config.toml
num_hidden_layers = 14
hidden_size = 192
n_experts = 128
experts_per_token = 4
d_expert = 64
normalize_top_k = true
routed_scale = 1.0
balance_loss = 0.00232
lr_router = 0.000587
vocab_size = 2048
tie_word_embeddings = "early"
batch_tokens = [65536, 131072, 262144]
train_tokens = 472000000
max_steps = 3251
dataset = "wikipedia_en"
Below are experts of layer 10 (counted from 0) of a mixture-of-experts language model. Rows are named router (the router's row for the expert), up (a neuron's input weights, with its number), down (a neuron's output weights, with its number) and show model dimensions 96-191. Each number is 128 + 24 x the weight over its row's rms, rounded and kept within 0 to 255. Numbers have three digits each.
After each expert's rows: "gets" lists some tokens that make up at least twice as much of what it gets as of all text; "comes before" lists some tokens at least twice as common just after its tokens as in all text. This comes from a sample of Wikipedia text that the model never trained on. Tokens count by the router's weight.

# expert 5
router:158156142127161079158070108178123109133110116113112139128120178102169151096123119137082139151098123136138133100122150128111132125160077145099144104153122118195148140105125140094113107093114134122098075145129107105096117130140121095153130108115130155120148131076120102101155177153100131151
up0:155126164151145153119100105100159121063139131147136117149131109151136124117088139102104127151151091131088144094148077091158145101130148110137118166096140123163127178084123115122108122154130109182106134140146111091126147116152106122120131135142140118115158158112131116104144139076115150116
down0:190158113084134111107105117087097146149111153155130113117123145110162140114148170109173147110116114133138168131127114120087116120108134136145095100173120104071107131164137129128124117162113136145152094162138169138160129099116151146096144180151070124117142162096164092137081144098099153130
gets: "A", "R", "P", "E", "T", "F"
comes before: "A", "S", " |", ")", "N", "C"

# expert 34
router:082151171168150130125087101088162128147151134113170154096167124156117117140144115151135102160145109106163119143169144103116126098107117104110173117125130156145103120081106063154101149154175107130106136119111160104118165094139154101114116120135093121138151105119110112115122104156162096103
up0:129108143164114141151117172141147164125094156153116122112146106112098150090172083117138138107132059143117142129104127134142107147115171109107112127141152136125167124144160118074119125119121096148086149089118119128127171138134122082126153119122141122142111146114114134115135114149081156076
down0:094166130109097131135154114117123152108090084136146154137112103185168077107159128128173134105102136147153141127152158131116129105196125122150158134141118153157110141178129127113136102084110126187120125161168127141119184121127131112115135139154129153131146144192133129112129102104109142119
gets: " the", " The", "The", " his", " their", " its"
comes before: " ", " first", " United", " f", " time", " re"

# expert 126
router:119097141143139119147127148093143123107097133108117130107181154102101137112151170089116159128164117082139163148164088139101134111112112150105153118114119151086133107120111103120133080152126086171136101119173093106141122156145137118108123099145146132118166094112094131079090125103139134094
up0:109128114139140165107075108130138134105142148102165134107141142112115117130206126123145100172127132126177103128079099141116126087113161172155072159152148100188143122136103139106117136068160168151109173132134120115157115108126147131154147104146131148125100106134125131161118118098115114106
down0:129114148146115110093119128141093116123133106107089123078114153118121097112150116112115103127103135099179106137116160156124125152150159134107151148175148114151151095143154151116155116113138135147157140144156153098131126089083142114179149138133113116118117147106139129151140160148134147178
gets: "ed", " large", "ive", "ated", "able", "ing"
comes before: "ly", " ", " by", " to", " in", " and"

# expert 21
router:166145111104175088127117120138126089082125108107113117141091157112145165116108138084149115175089122130074110098135141121116126138119118135076170086101141094165124104120132144148120136091117171127119093181116122068132129110159134149113129137110124121126172091100118109136126122126097142151
up0:125107131120136158087151124136113124174120160127110111169107105133110139137118146122132085109132100149093110146115092111104097166149138139132167140124150163154109137126132123125127134127153135150108137111079136117152153129110144226057144149118119162132131108131136161122122124163114140119
down0:129161091104184126105115162117109090109162167104127160119153103161099099098112161148127105126099134127146131130113139148114169106109081122129101076113123151129153124119162150140127123140104138131115138111124118147116138111148099112135118134123140073117092128134118104119181104101125139143
gets: "y", "ation", "ity", "s", "ment", "C"
comes before: ",", " of", ".", " and", " (", " in"

# expert 106
router:093090169131106139119130103104143126156157131174131137122154108151158180129156162082157129149109100120132143157099094105142121151133118148120104186106134144117116150107193111110147167124151079117125123073136154122128116136104110137134121096124104102130107133112131088137147089156131058098
up0:165083148143121122057128136111121129113107131107113108130122127147131142170131124127131149119126114123075137159111120134154199123137127190087177143165107083146094120175108134177106132149110117170156132140133120148144115108143133129108101141124062126167138141139118137130080124114167137145
down0:134096121159176105132142122167161076133130097120119093156097135110129120091156114167123146164163092129127164128109134091129159160185118120156154095159098159103155096151130147142134170134141139115163178118118171141141122147126125150136089100102143160117096121129111104139138105109139150140
gets: "\n", "-", "—", "=", " Born", "←"
comes before: "|", "-", "\n", "==", "===", "The"

# expert 16
router:124151112151160158131131138143117130112147151133166149124116150133086164088139147098143139149093139109120094153105136118087161135147153124074134121132137089170111112109097155147125163133137156146117113164130124107155076157118141122118113120113165134121123088164125147123115132108126110164
up0:123134111103136082099146137118134161131115116155099133122139127125119112145151119145120162150110085140157170116110159084140163100128124123099098113123093103138176114181095120089145099145180100119130129156107122139144149138143129107135109134157100135133101147131136115145140088163126097107
down0:098152126128150144143125124164122159144173106214103124151139130123121139116100135093157090146098134125102094102144111127081146154132136117089116145113109130113130167160119140125152124127199115142149104102156134124116142139131135103094129123143147184122102157100111111105079166123141140129
gets: "ation", "ment", "ence", "ion", "tion", "ction"
comes before: " of", ".", " in", ",", " with", " to"

# expert 12
router:123155075102107122116069144098101128150172163115144140131091132172101140121141095146082099149110164110131146101140117128088113159141133138124097148129134117118123152117167112091117134122125126092106144067138124159104127125111135164140142114126120170076101133102095120140114120156113141112
up0:110089107121157149125179168127141127127112144113162154092112110050145133087078152139115123124123057123112135121133131112104144138130125071152145095099112107130180158153099099138138138177135120115170135107105135137121126130106181107061142091157115142174108135119145097112129122115126120117
down0:116115088126120158065167137130127111118110123129075101152099151154119116154132149167151129167125105136143081130117169147115121074139147122152116105133093083157087139158139139122142107132147142137123113137115120124121062131115138115111124132123104161119130150059148122125118095144127126143
gets: " (", "'", " \"", "-", "/", "("
comes before: "s", "20", "S", "M", "A", "B"

# expert 47
router:124079116153112133147137134123117164140134071138129133140134088143134087138127193120142111122129099146130155101107130153131137074102085128116155139093158091111125108089101141142145093163117152099142094123152123115130097130134114132144105108105104129123121098151168089129133115166175079140
up0:124126149167121115104137112129114133137125057188136120048091126111115082105149155105131175139149101158134123141078140111119158114073106108139087135139146139102146129115099136126156121151136147133135144114146127147131155136138132125120172137114137100129113158112140119064130126133114116125
down0:119146147127134157123179147139114101127129113127155113156096139092094158136129149159090126129134135104122104141158147116148136133114091166133097168166103151116153167151123121155115137135078155124129119130115145124128104124122108108116135079114155061136124091138156099114132090171079135155
gets: "ar", "er", "or", "r", "ner", " member"
comes before: " of", "n", "ship", "ge", "ity", "ly"

# expert 105
router:150125134144118165158128152101140103104149123131158103135087133158168140134151129095138123136155100128093174108142116110109112098101117104119135135088129143116127154146096114144175104148133170085121119175129116133134130105098176099141103111111121138077095138111137125120127146167130132122
up0:125134106128187134125108136124119135100152130143175128160083121135168117114141128134146122129097129166145137120160166098171163096165144132141148111155174115139153164209125127187135108109133132090120126149136118108119153121160133124146127106112117085112170167094083154158134151109119129144
down0:107149138151145145147143154173103099151108082103107128113139156139123106118108129160165132105152163128121079112106133152143122121107101150113114151095157120068085159160120111065104158166147154078133154128138142145127144126121134143149121125119124108129093123087145130091136127100160113144
gets: "-", "\n", " |", "|", ":", "="
comes before: "-", " P", " O", " Born", " G", " In"

# expert 38
router:129119127059144122102115167120124123136087116156100142155099109119113129126100079100187118149152102137147125150117136129159102115107117152153109117125174092124146125153127138134113139125142109158155140165153150117157143105136107124132147150102141150105079156096125122144089115130114103093
up0:118144132137125126122117129111110171125181134135127162110062158106113147097153085136096115148152201099124134162088120150118078122135167144121138099126111141124155106142089136134199166117125131094106133132120150134174127132111116102098160135076129122137148136133093099164145144114120131118
down0:138109140137100121121126155116068125122139132127152140174120162106112119141136100088131154136135164138094099147102092107121128138165127148118085111163114114132138118125119124174121104160105134132102144102112146113090121117098166131108125134113172145105138160116151115146090186075061112175
gets: " 1", " 2", " 3", " 0", " 4", " 5"
comes before: " |", ".", ";", "00", ",", "–"

# expert 45
router:157096072159103134112136091083144127153157131160070130144126077144125116114141116096142103083123147104124148118119093150100062108094139132152116135121108093129103133118132125134112118149097124103093144189146180145105086101135134107127122108123153106108132152111110119102133149115129113118
up0:133135128134174168154105119112166138130137125130120118113087112120149118134110145146163098129120145161103134129113144121159111136088164158131138126116142101138115092088105142119158143119077104140122154170123160091136100141159130141133135114113115058144132073135142138142133120116087073132
down0:106105197151069139086183091119131127131107143148143149119117139136127124129138128134120088113119129135094147140123131107099131114129139136155140125150155130128133141134115109136159134140134146124158100159121122161089137088123135125177179119146109143160136119104138104090105115160108164081
gets: "ab", " fa", " Fa", "ta", "fa", " under"
comes before: "il", "rm", "\n", "st", "ce", "ol"

# expert 22
router:097113148169163103148116093102159118107132136110153162124146153090130156157151134103144144124143128096125151120166124101109139109114111090107205088138166110103136129102169110163167112149105107139119122130121112084126148118133151139108156153087105140144137105113175112118101110118147119145
up0:094130093133121124088161143106118112111094089107167119084114135121132118103151149190151111114113116144140169095127177114128158096113117134128111152106116104103122137128168124100121068155095122113144135151141100132108137133090143159084142147114082128109139157133104142109169139142169141089
down0:151119122100143116130125172157138093170072116141094147164122156144112115163111088156129109134118174148146121127121145118114103178151124127160121137125140075141192138087103095125130124145163167126152120120129095134129109118120190141165108128158150148123126084106171132131101145091148140138
gets: "al", " the", " of", "ian", "ical", " National"
comes before: " ", " War", " re", " Re", " States", "ity"

# expert 75
router:118164153114122101124108161136130141109113103102132125130116124114102141182162180117163161155156134118115118132133170116123132146145132119167139174100125165102148128079154117140097154134096091129088121111122118090135103120119126143140082098147119157122131159140145098074069095122168139155
up0:117125115143154140140122141103107105157115133152090143105106156135121153117127150131131131167122131133173119129072102178125104140135146111092159146134134087125079130080158124167166136072122089083127121113135072127139158142129145097117121103113146116146103089115172136144140123140158152123
down0:136097133120137122105145090143137103091120153142111157106107143099099112145103125121122154109162145053152102183116146095133132123091116091124128149146106137175185135153162155106108099142125160135154149092179126102151149121125112162113149159126118164130165089117132104105148130119119167109
gets: "ight", " all", " two", "%", " both", " other"
comes before: " ", " of", " years", " people", " other", " children"

# expert 87
router:113135159164150089135149116112106117138127122064161160142138166103131109131087132065118149132156137100120123110131158099136153138080106154166149137104101078094141109102137135118149140104131112134133116116142108137134134151160104159111134092101106125127168112110125103097130153129124113151
up0:140083128148141112152154170127150148139144129150092138141115128068091107126102112111108135124106150165087153151113114137118089196157142144130081086108135085161092107141146130116164127135083118156102128116111109152120108193124107152120183136089139131128135134142145155144110107144101116128
down0:132143121114159139129143169158100131172122104099123163118121110119131140117124121174133148128157121084107116150105100157125103100138130076137129133112135129145121110132136159132138133112165124125143145099090140143111091080097089191158105081132155130115141128134126159126137125144148148157
gets: "ian", "e", "ine", "a", "t", "al"
comes before: " ", "s", ",", " (", "\"", " and"

# expert 101
router:134104174139141102090128091119102114116119150120130148107140102143138129128135160173131164103124163130096092104144129140118146130119122139068147126141121166107155134130133144131124124118123102076158178168145152069136093104107182125137139134110132114114126148138129184149088132109137131150
up0:158149143152160108172121099137130149121174148130114138126153124116114114168134113196115144109111108127141107150115110148088091156162099087136152199113116125124112137119143088117151093147126112143148117105127129134130137149153123106176135122130158174133118144139151112133123127120133120120
down0:132080090120155130067101097108119115103129124137170074110146110162111111146142134152104158087116106084160158138138104174117117074138163118160135123117132091107099173119097162163088123119109110148150142104104156131085134101128079095142167166160145106158142146085137151120133160144135148088
gets: " in", " of", " on", " for", " at", " with"
comes before: " the", " a", " his", " 19", " 18", " its"

# expert 4
router:147108144125149150145170136141143099094116163104122107137129155155121129114125147141100126099144159109119123147121123176197145062127162119060147127136116150141093113118086146103141117147174146122150092108097147140172137124121135167179118106164124167150154153155147090124109137094138095139
up0:055131176110118180113104128162112119156132109132157162095134161132143136116138094119151151104104127155114152099126106092153081110093155124111130162114107124118133085131112112117144132131157087151135160124126164139122141130111143163117140136096100118090142159120090156104126108115145084137
down0:111181098150138140131174124109153139106135122109139135113137083131086134125136086155126134121102130123116140140117142145138128160127131173128092109137161102111094136102119134111123117124084121104101148137135162123102176132117139109108102134145098095110054141126145184098102115107156133152
gets: "duc", "us", "as", " creat", "il", " form"
comes before: "ed", "ing", "es", "e", "ion", "ure"

# expert 20
router:094132123152125126122135138098129092125119129112137111150124124122117108119124134132144121123077113111122107138135136133115113123162124117118205107113140076134095116161123120091145154126143135121158166135126133116175081118112097125118136145106113138155135113097134103149116084142117133105
up0:124144132105088108090138113166109163157151140116140085123130135107132168111127089094149159100143105105088128115133127126118152091154165090146103123162134159109073118164165127096116138139130150127135113126108083144144108127194106144153130177129104118125111129123110121169147108107115115100
down0:121122160147110162100156151171160134090098145180137150127151123135119143126106127113152127095170133108132123138110161171135133121141113131087078121131149138078108118123135137106103123090115065133142153117160151140135152117162125150143096129128144062105105102121140128155120176107151141142
gets: "20", " 0", " League", "–20", " Cup", " Championship"
comes before: " |", " League", "|", " Championship", " Cup", " team"

# expert 93
router:130120132102141142117119156128101105144089128116111126108115078118092144115105109134136069138166114113143115141116148118120108149157120142142130092104129139109161110146128113142111114117142065136117148149143151121135107152099127127134129136079171139187091141081110078107089103156121124146
up0:129145123131140150169123111114131093139128189120119138124070158137104074125123122129170109159159082105163128163113115147164149138083118174097121127112123110109168204133133150115153150131121151105105142171099103095116110071149142107135100150113140164135144140152116122141161095139118129129
down0:142129087166143128158083154127130131115190150116117120158150141143087136170144122152095131115133121094150094130105111114132129139090154170156133088160176124121118157154092128101148115130100128166117108123105089108160127141152131145149127158122142155160123136090144094099150101170099087109
gets: "–1", " 1", "4", " 2", "5", "1"
comes before: " |", "–", ",", ")", "–1", "}"

# expert 52
router:156114137113104130121177132109186147141096108121153168139155131123121129078157108133127163133112161155126167112151145147117152153124153116142149127123125124106137143156103147162175052111138131161183116144170142147150142126113125110139141104125082135154133134157148112112133147163166150111
up0:107124107096106152130113142067153178138171136119144151131120122163122117163130122159133115151112152196101098145094151115129155114116179151132165129096094112115119127150094136122127153103143157127085105147128093112098126130101155113122159150167119146108120117095125098128129143148104155128
down0:152098153123156158137163154126141170137143121144139131124112111085164088173124138123135098098132144116122100140123140113174146105124151131145153157114163119160097130162115139128098113141136126139123146139143138109135112112147142128150132130157127120137174149094145122126145121177079178114
gets: " New", "il", "ol", "al", "li", " Nor"
comes before: " York", "ia", "s", "ton", "d", "ina"

# expert 32
router:118092112162136134113145142165139138144124102148126130119112140144155108135127146120127157103138133114143157175084148106190085151160139121106138144116125102103103130093104149117094166132143130141139129096096134134090118139127140139142109116117161144157123107116087173109108131103099130111
up0:150125110132133123150073124133123109126144126126116126140110093134123148149162148084104152167098113111119102103154095070108123162117147122133098105128114104178098086116091122161090131090129110146169144146099132095154135129165175124130107124094137101108093113139173138116084137144119152130
down0:130132120116173148103122133115171112121109115095141167110136159112093136120151151122107147134138130171199184133124130100130112119097128105102152147137133142135152127135127119142123100155136138129125129160126082136088090176142107129105124106078121160128101133176111161128132151136154136168
gets: "it", "t", "i", "at", "r", "v"
comes before: "al", "ation", "ary", "or", "ative", "us"

# expert 37
router:151124123155120140135103153123136114121141101088153150108102111126123112127071126105137112099121127115125125117120136129157148138103136124172154155116099132074114127133164156146171091100119191123148145140118156145182125116128131155088145179100127125131178118118100110111166149139099131150
up0:116148058123138172134135144073150124097114109083131141108119155118081142126150114141152115113065120141134112161101098135134143121119124138110131156146110128121148138153126138131153126076084089134180125124135099111155139113103096104144096151100157084113115125138104146125134130072127111102
down0:125104094124147099115101112110165119064170159132110125107108128133126101107120117148104206127150137155106115152156137133147110152125114107106165128137135109081137129139129169153119122120123138116154115123179134150158125151125114103157135168118140081106174147151090094116126145151124103124
gets: "a", "e", "o", "son", "y", "ne"
comes before: ",", " |", " (", "z", "'", " G"

# expert 58
router:125122144130129138115108179142125103131140069090145173155152146098134094131073129113151117128111137155115114138163128136137098110139140110134147094120129131111129099109171129132113119148137130104120129108150110152142117127148159163111149081103111172140156128096086097120140128168115112190
up0:148122096128135151095172136100113144128094114139155107158135101141143121116106121125114138137111128126079137183149152065106130103128159145146137159135128081112144113126147111140111141156079141109094105137157122104094118135136130156109124144153121090130116163153116128138119085148100159077
down0:096146153155167118147106085159185092113135128084145155140124143127128129179171140144168127149138138128130112114115148153154157139080116130116165077117131124118143125113111150120115120125144146122096105098103135118112157128142104105134084069152119176134145135122087095157119150126135131201
gets: "s", "son", "ton", "ley", "y", "ers"
comes before: ",", " |", " (", "'", " and", "."

# expert 84
router:121144143131120144147132133147093142175087173120153134132119100151142108125117103116161138127102093131139095116134145169138133123146083143149156176148158148140148111138188129096166136136155180144116166136123151093098097118165163129140095111132101139104139105123139101131147172148134121138
up0:135146132114122165097085133111130129118130127156109080083127127145127105097123133155103112079159121137116120139126111154135156152161071135096118138138126067144076105114140112118151121110152081161084126083146108121211111152130144142118151132081136116144144113156138093115105134141104115137
down0:091123200137111152151146079093091129090133122111120118135162125132060101143101105160146134124157132135142138134123103088123151130114155112092104107109109148139169110126131149144096107167100119104132144129126159113159125118136106125149120140134122170093151141098142159089147180143103116163
gets: "le", "re", "se", "ke", " Le", "ra"
comes before: "t", "n", "ction", "ment", "ctor", "a"

# expert 122
router:175111146127149111143104107105151146123168133103128153127142145138175105160149114149092152112111152144104150116136111131121161078132104144070143175166106156112160105144103121156141139123126101169120171128173134105119127143140146112108170165129130100109162112147105144154128123097173124133
up0:089142138144121113124104171102128096069122157130149115118118119138124087132146141130128105150120146127124142128131101108142113124136127173150129134140132094115103124143149117160133165164086091108132142110186113128110139178106129118164124185088134091123175161195124132162117091084118090112
down0:141142142160120134142127091138126156153112087000129153134136164119104141164127128147133145121106160120111122144140152146085134116125123111099149131126115135107142138136102076131128131114136152106109126100099133127092091126172117167149132124130140143101105079120179123103170120178154148142
gets: " to", " of", " with", " for", " by", " and"
comes before: " the", " a", " ", " an", " his", " be"

# expert 63
router:115149168156152119102125135145141087102148115155181167148112152083091119127129147126162139108180110109103130116138155120076115147131138120124120094093108155133095150141147135201120152123084118122100114152109127072137126105117142145134091135136132118116149113130161106112118138150168129170
up0:115153132111119123123160107128110148101103121130158142132142119152105122087150115109128124123154103141125144125140116122149157102127104104146122142108157124131121159135165121135160128159164134130110098117139114174093153150152163098163135155102137131139132176150097143172119094139112141107
down0:111064137158116139176108141108118149149104125130130119138099150121122217143160114188154160149175129111154107102096132110099133099112118140135097108131094123115121154120137114102122106148139160073137136125084133137165134113129177086126131114105096113112142136128132142131120118092122128125
gets: "ia", " States", "land", " Australia", " Republic", " County"
comes before: ",", ".", "\n", " and", " States", " ("

# expert 120
router:140116150124179111102130117131107139110102127116121120091165112127120115116162171095151146114157167150149097156113114197111171082142113156074166145118117120127079105109103119136155118137142117153106133145168121082122120154118169129107127092155141127129158126179122163095112138103141153141
up0:131138148168114135152115126123122102141106118133125137124148147154128126079114077137139104160142141097105082102147124113142130132099062124142112120131112132121126092157180096140122134155141101163130133113109134125107105153126119095091130076155109133108151153119097132166099146081146116109
down0:106129105107170156094108095134090138151123132051155124111119099114146124151124140121146142117128107143157128114147126114114110167147110146140142112086115146171092110127126118119127136113148098123095157160136137124146141113156156140138128103167111162127110123126160154073139158149151157127
gets: "ed", "ing", "ated", "ted", "d", " had"
comes before: " to", " the", " a", " in", "ed", " by"

# expert 23
router:137128133134143126158128193128167118133115120177149143091095113148160117175106105125105114173164141140132143116135144148129127097138106153154105125120127124180179128149148125097104145122135109119103110161109100164105122184154090143161141121162155115098099136104102128164114120134141149140
up0:106118137116161133102157175099071125141136120166130137129133133151132108100135152163136170126159148112145131104096199092115099110150133091167129088110128120121130135127119149127109146153147126132154105159139113105147099110157144123119139166173103088129131100139089096109142122121138111098
down0:115093168126110126127161165122086097124128127095109163126130081100129120159147126144124166100125110129127133139107141105164134135123130090081162145153154150129129144182103102144133115116088102149104092106108127124077104093121108096117108160139098109107110129145147083118121122141113114125
gets: " m", "k", " km", "0", "2", "3"
comes before: "%", " |", ")", ".", " (", "/"

# expert 96
router:109076097090126149121108142112114148136130160150110119097093118144115137160157134131100125098094109102090125112115091169135121175123115140129129125117139148134144137109151137108171145155118162112110100117156122139160137159121106159142118091099088164125128095099133123079122124164144149114
up0:144138142144076083127132128131122107142113128166145112137153178135130127092104131161143129126170147122112166114115162130174089111096156124121126162129150096145154145148128144103132170131099172119118111109121152060149162095131106124094110094096123119127129101179121133090119127193151162112
down0:116109147100137138125118165146118148155075120088146150110115086120166161104150118130135145117067094159192136132146105146130132166115119131146143129098109140128082143077123094126141137131147114139110155114088116149097105150150146142109107107108110162138080130142130110146158146139138144116
gets: "-", "–", "\\", "/", " (", " \""
comes before: "-", "1", "2", "4", "6", "year"

# expert 46
router:121143127078125110145087142116096127109130140124095101133116110152104094165110117104144091154154085116165129127091123152123138142125099158124106121148170141075100101122125119136088166101122105130105183141158131123143119104082127124100126171110143168149093138124135145121119118136114157120
up0:154127124128143148105133155096111121125137163121156122102155100132118102146125123150114089182139140113139134109122158120151122118112140142153110169133114085127160106110136106119063108147129178150124107117122108103140088098114124157139100092132122105070160113133108101085123170112145110133
down0:146109172116160110098101132132094092156110137116106130130125099130169100153119145145152124094160129121143127086145127095097132123122132132128113090180111085118126111134124125084143134134150111147142115151089132174096162130145153136160121154144140135110117134113111153144110099121146114139
gets: " no", " No", " one", " 1", " ca", " 2"
comes before: "th", ",", " years", ".", "–", "00"

# expert 90
router:109096139112128174080150147187155169141143084104153135091094164137110102118065128096135119081143185119115118125124127145132092091149156119141093149125094143106113164094116096096109117142086169125129080140108166124110109142115156135153113109098147121132138071148149131121154140143131144091
up0:159106140128137137123142140143139078065154117137133145117131107138151091161087138084128117090143122151121138117102099130162148102153176108114118112123130158120141151104126096161121135163101124078103118119070153114126154135131155129180134118128144102101114131063123144141107142132103143105
down0:127145107100089084121151136175125141153134111099121135110159117134181105132163160098121166157131148109106147133148119146153082149096154135145140135088122147102095111155133117112172102105133117126095109129086126116123156146133148133112099161170144108131197146135129133086147125109153107150
gets: "in", "ov", "z", "ev", "iv", "v"
comes before: "ing", "ed", "o", "ation", "ate", "ated"

# expert 3
router:099158120133129146101094088117111140144211148106137145118142142143181131139147132130133106131141137143152131125139126107140122101104153117097154138175106161109141115114121108116127166088126101126161182102124128102153160084124156146128118148112132125134103131126128153138120131099116134139
up0:122141137114139110151177121189114146124127107115128163136043124112138105134129126125139112124146124114126169132170147141148134168118123102142110093109137146124142151132103119061155105155144116113116124100124128125124108154152119149095132110139133180106123073129145113075119108148104159134
down0:136119157126120132160100137085168125100142084097140117115190128094128170159091141119139154144145126125099097140106081117163112111116155130145152128090116114106113102102136129142104162151145130123127135135132148097121144117115108112156139135147121134135159125134108154155114128174135116082
gets: " the", " in", " of", " as", " The", " by"
comes before: " the", " a", " ", " he", " 19", " his"

# expert 61
router:128155126136128170174156144133123149095116123136073135152174120140170126109095140164095107131132127159133123153154147139135184174138154127161119110142174123127155125129116086099102099073110130155141128121136087147091116158158097109125120147079118132113126157107116112165099163143119124135
up0:134100124146138137135142118121120143130151084145137148151108133142149056104096128168102118151150139141125112091114126114148131094122130095112146134090126085119123141123177138087157096129119142142161131107128155148115114124149110128143115126118105117136135084123171068101091098115141115168
down0:158118145091151096137156124118137126172158181146144126189129146168128146128170103089132120127136114142132134071149126116172178104145172154147176148144151132107108123152109146085114116103143115136171137110154132120125101095098132108132153146109132151149153151129181100153144093130153144116
gets: "l", "al", "ol", "el", "il", "or"
comes before: "k", "d", "f", "ish", "th", "ck"

# expert 102
router:114141117135100099104147140119158096123158129093118087083143118155140167131099080136117119134153111141083121109137085124127136126137104116158133102110151095151135180139142161126130129094160151094125133138083137126152120083104167137163140169119185132149125141116136125111114155138130119067
up0:106113136103101087136127129129111111132150092165137149135144134120144126124123148152123120157128121114160117123122118129121169103122104127181149114098105112136128103117134100162115180099152106115180122153150132114146146103143132170120109073128116152181096121167098133106116084130099141102
down0:134148147068113072131079161097090111096127129149142140102113166128146123105115097145128114171112183142097106150121165108111146136129125141151070090161170099111081065137134141118157147099093112143144105139184151133131109131117081117162104138089158139132082124140124143159102107123141124093
gets: " |", ";", " /", " –", ");", "---|---|---|---|"
comes before: " 0", "\n", " ", " 1", " 2", " 3"

# expert 17
router:104092130130127100145146098109123125152156163120119097140172091132092113141135080116142115096153091108110154118104098101123125146139118155134137134168211140117143144139110156137147132094136146172146125132161133160159134083081111118096105162104138130105135151098142117127148139111143122140
up0:127117122119108130133110141120127142119108073118157077102115147162101096142125120075146124157140096121149106142090150116100131108105130123169147174140141130090111141145200107150097078114112082134162145089159087127102125122123138141164129178078124125130117113133126120177151148112094094116
down0:168154093124109117125164133137132157124124139156185111102125116128138114165127188129109135127103120177111113170127149118107142099129152125105134150121098140129089107101108166121107114095125061115138112086121161172177163175173137134115113110171111121127134154152128111166108127119156132155
gets: " |", " La", " la", "la", ";", "|"
comes before: " ", " 1", " 0", " —", " 2", "un"

# expert 97
router:142108138157102141149139075166091117128111146110143146154145098137121129079124117114177144155107133138119090131065128125172134103098087129139162155150108136121092123095113157130134160129106144127141162148147139140141099118122138124163167113145122152101139100096155140094141099097116124126
up0:149126096115117156105119103113110114148150122133133156122158105124147135102132143109134139130110094123149118116129123101129122155117106133152113149177170137147088127129143108119103135136119134140120086137109133113086115144143182121164131132052103104089153101135107155122134136137109131098
down0:142083109079126142152145137054129089112157128143120152121112138113110075120108122135083147139102159140142130139178113112159118152130117141167154125115116127116096144163152146118163120104140130126130135090167141154072102166111110123127148126100141129098124118123133127129134115112151173141
gets: "e", "a", "ve", "st", "se", "t"
comes before: "ment", "st", "ign", "it", "ig", "y"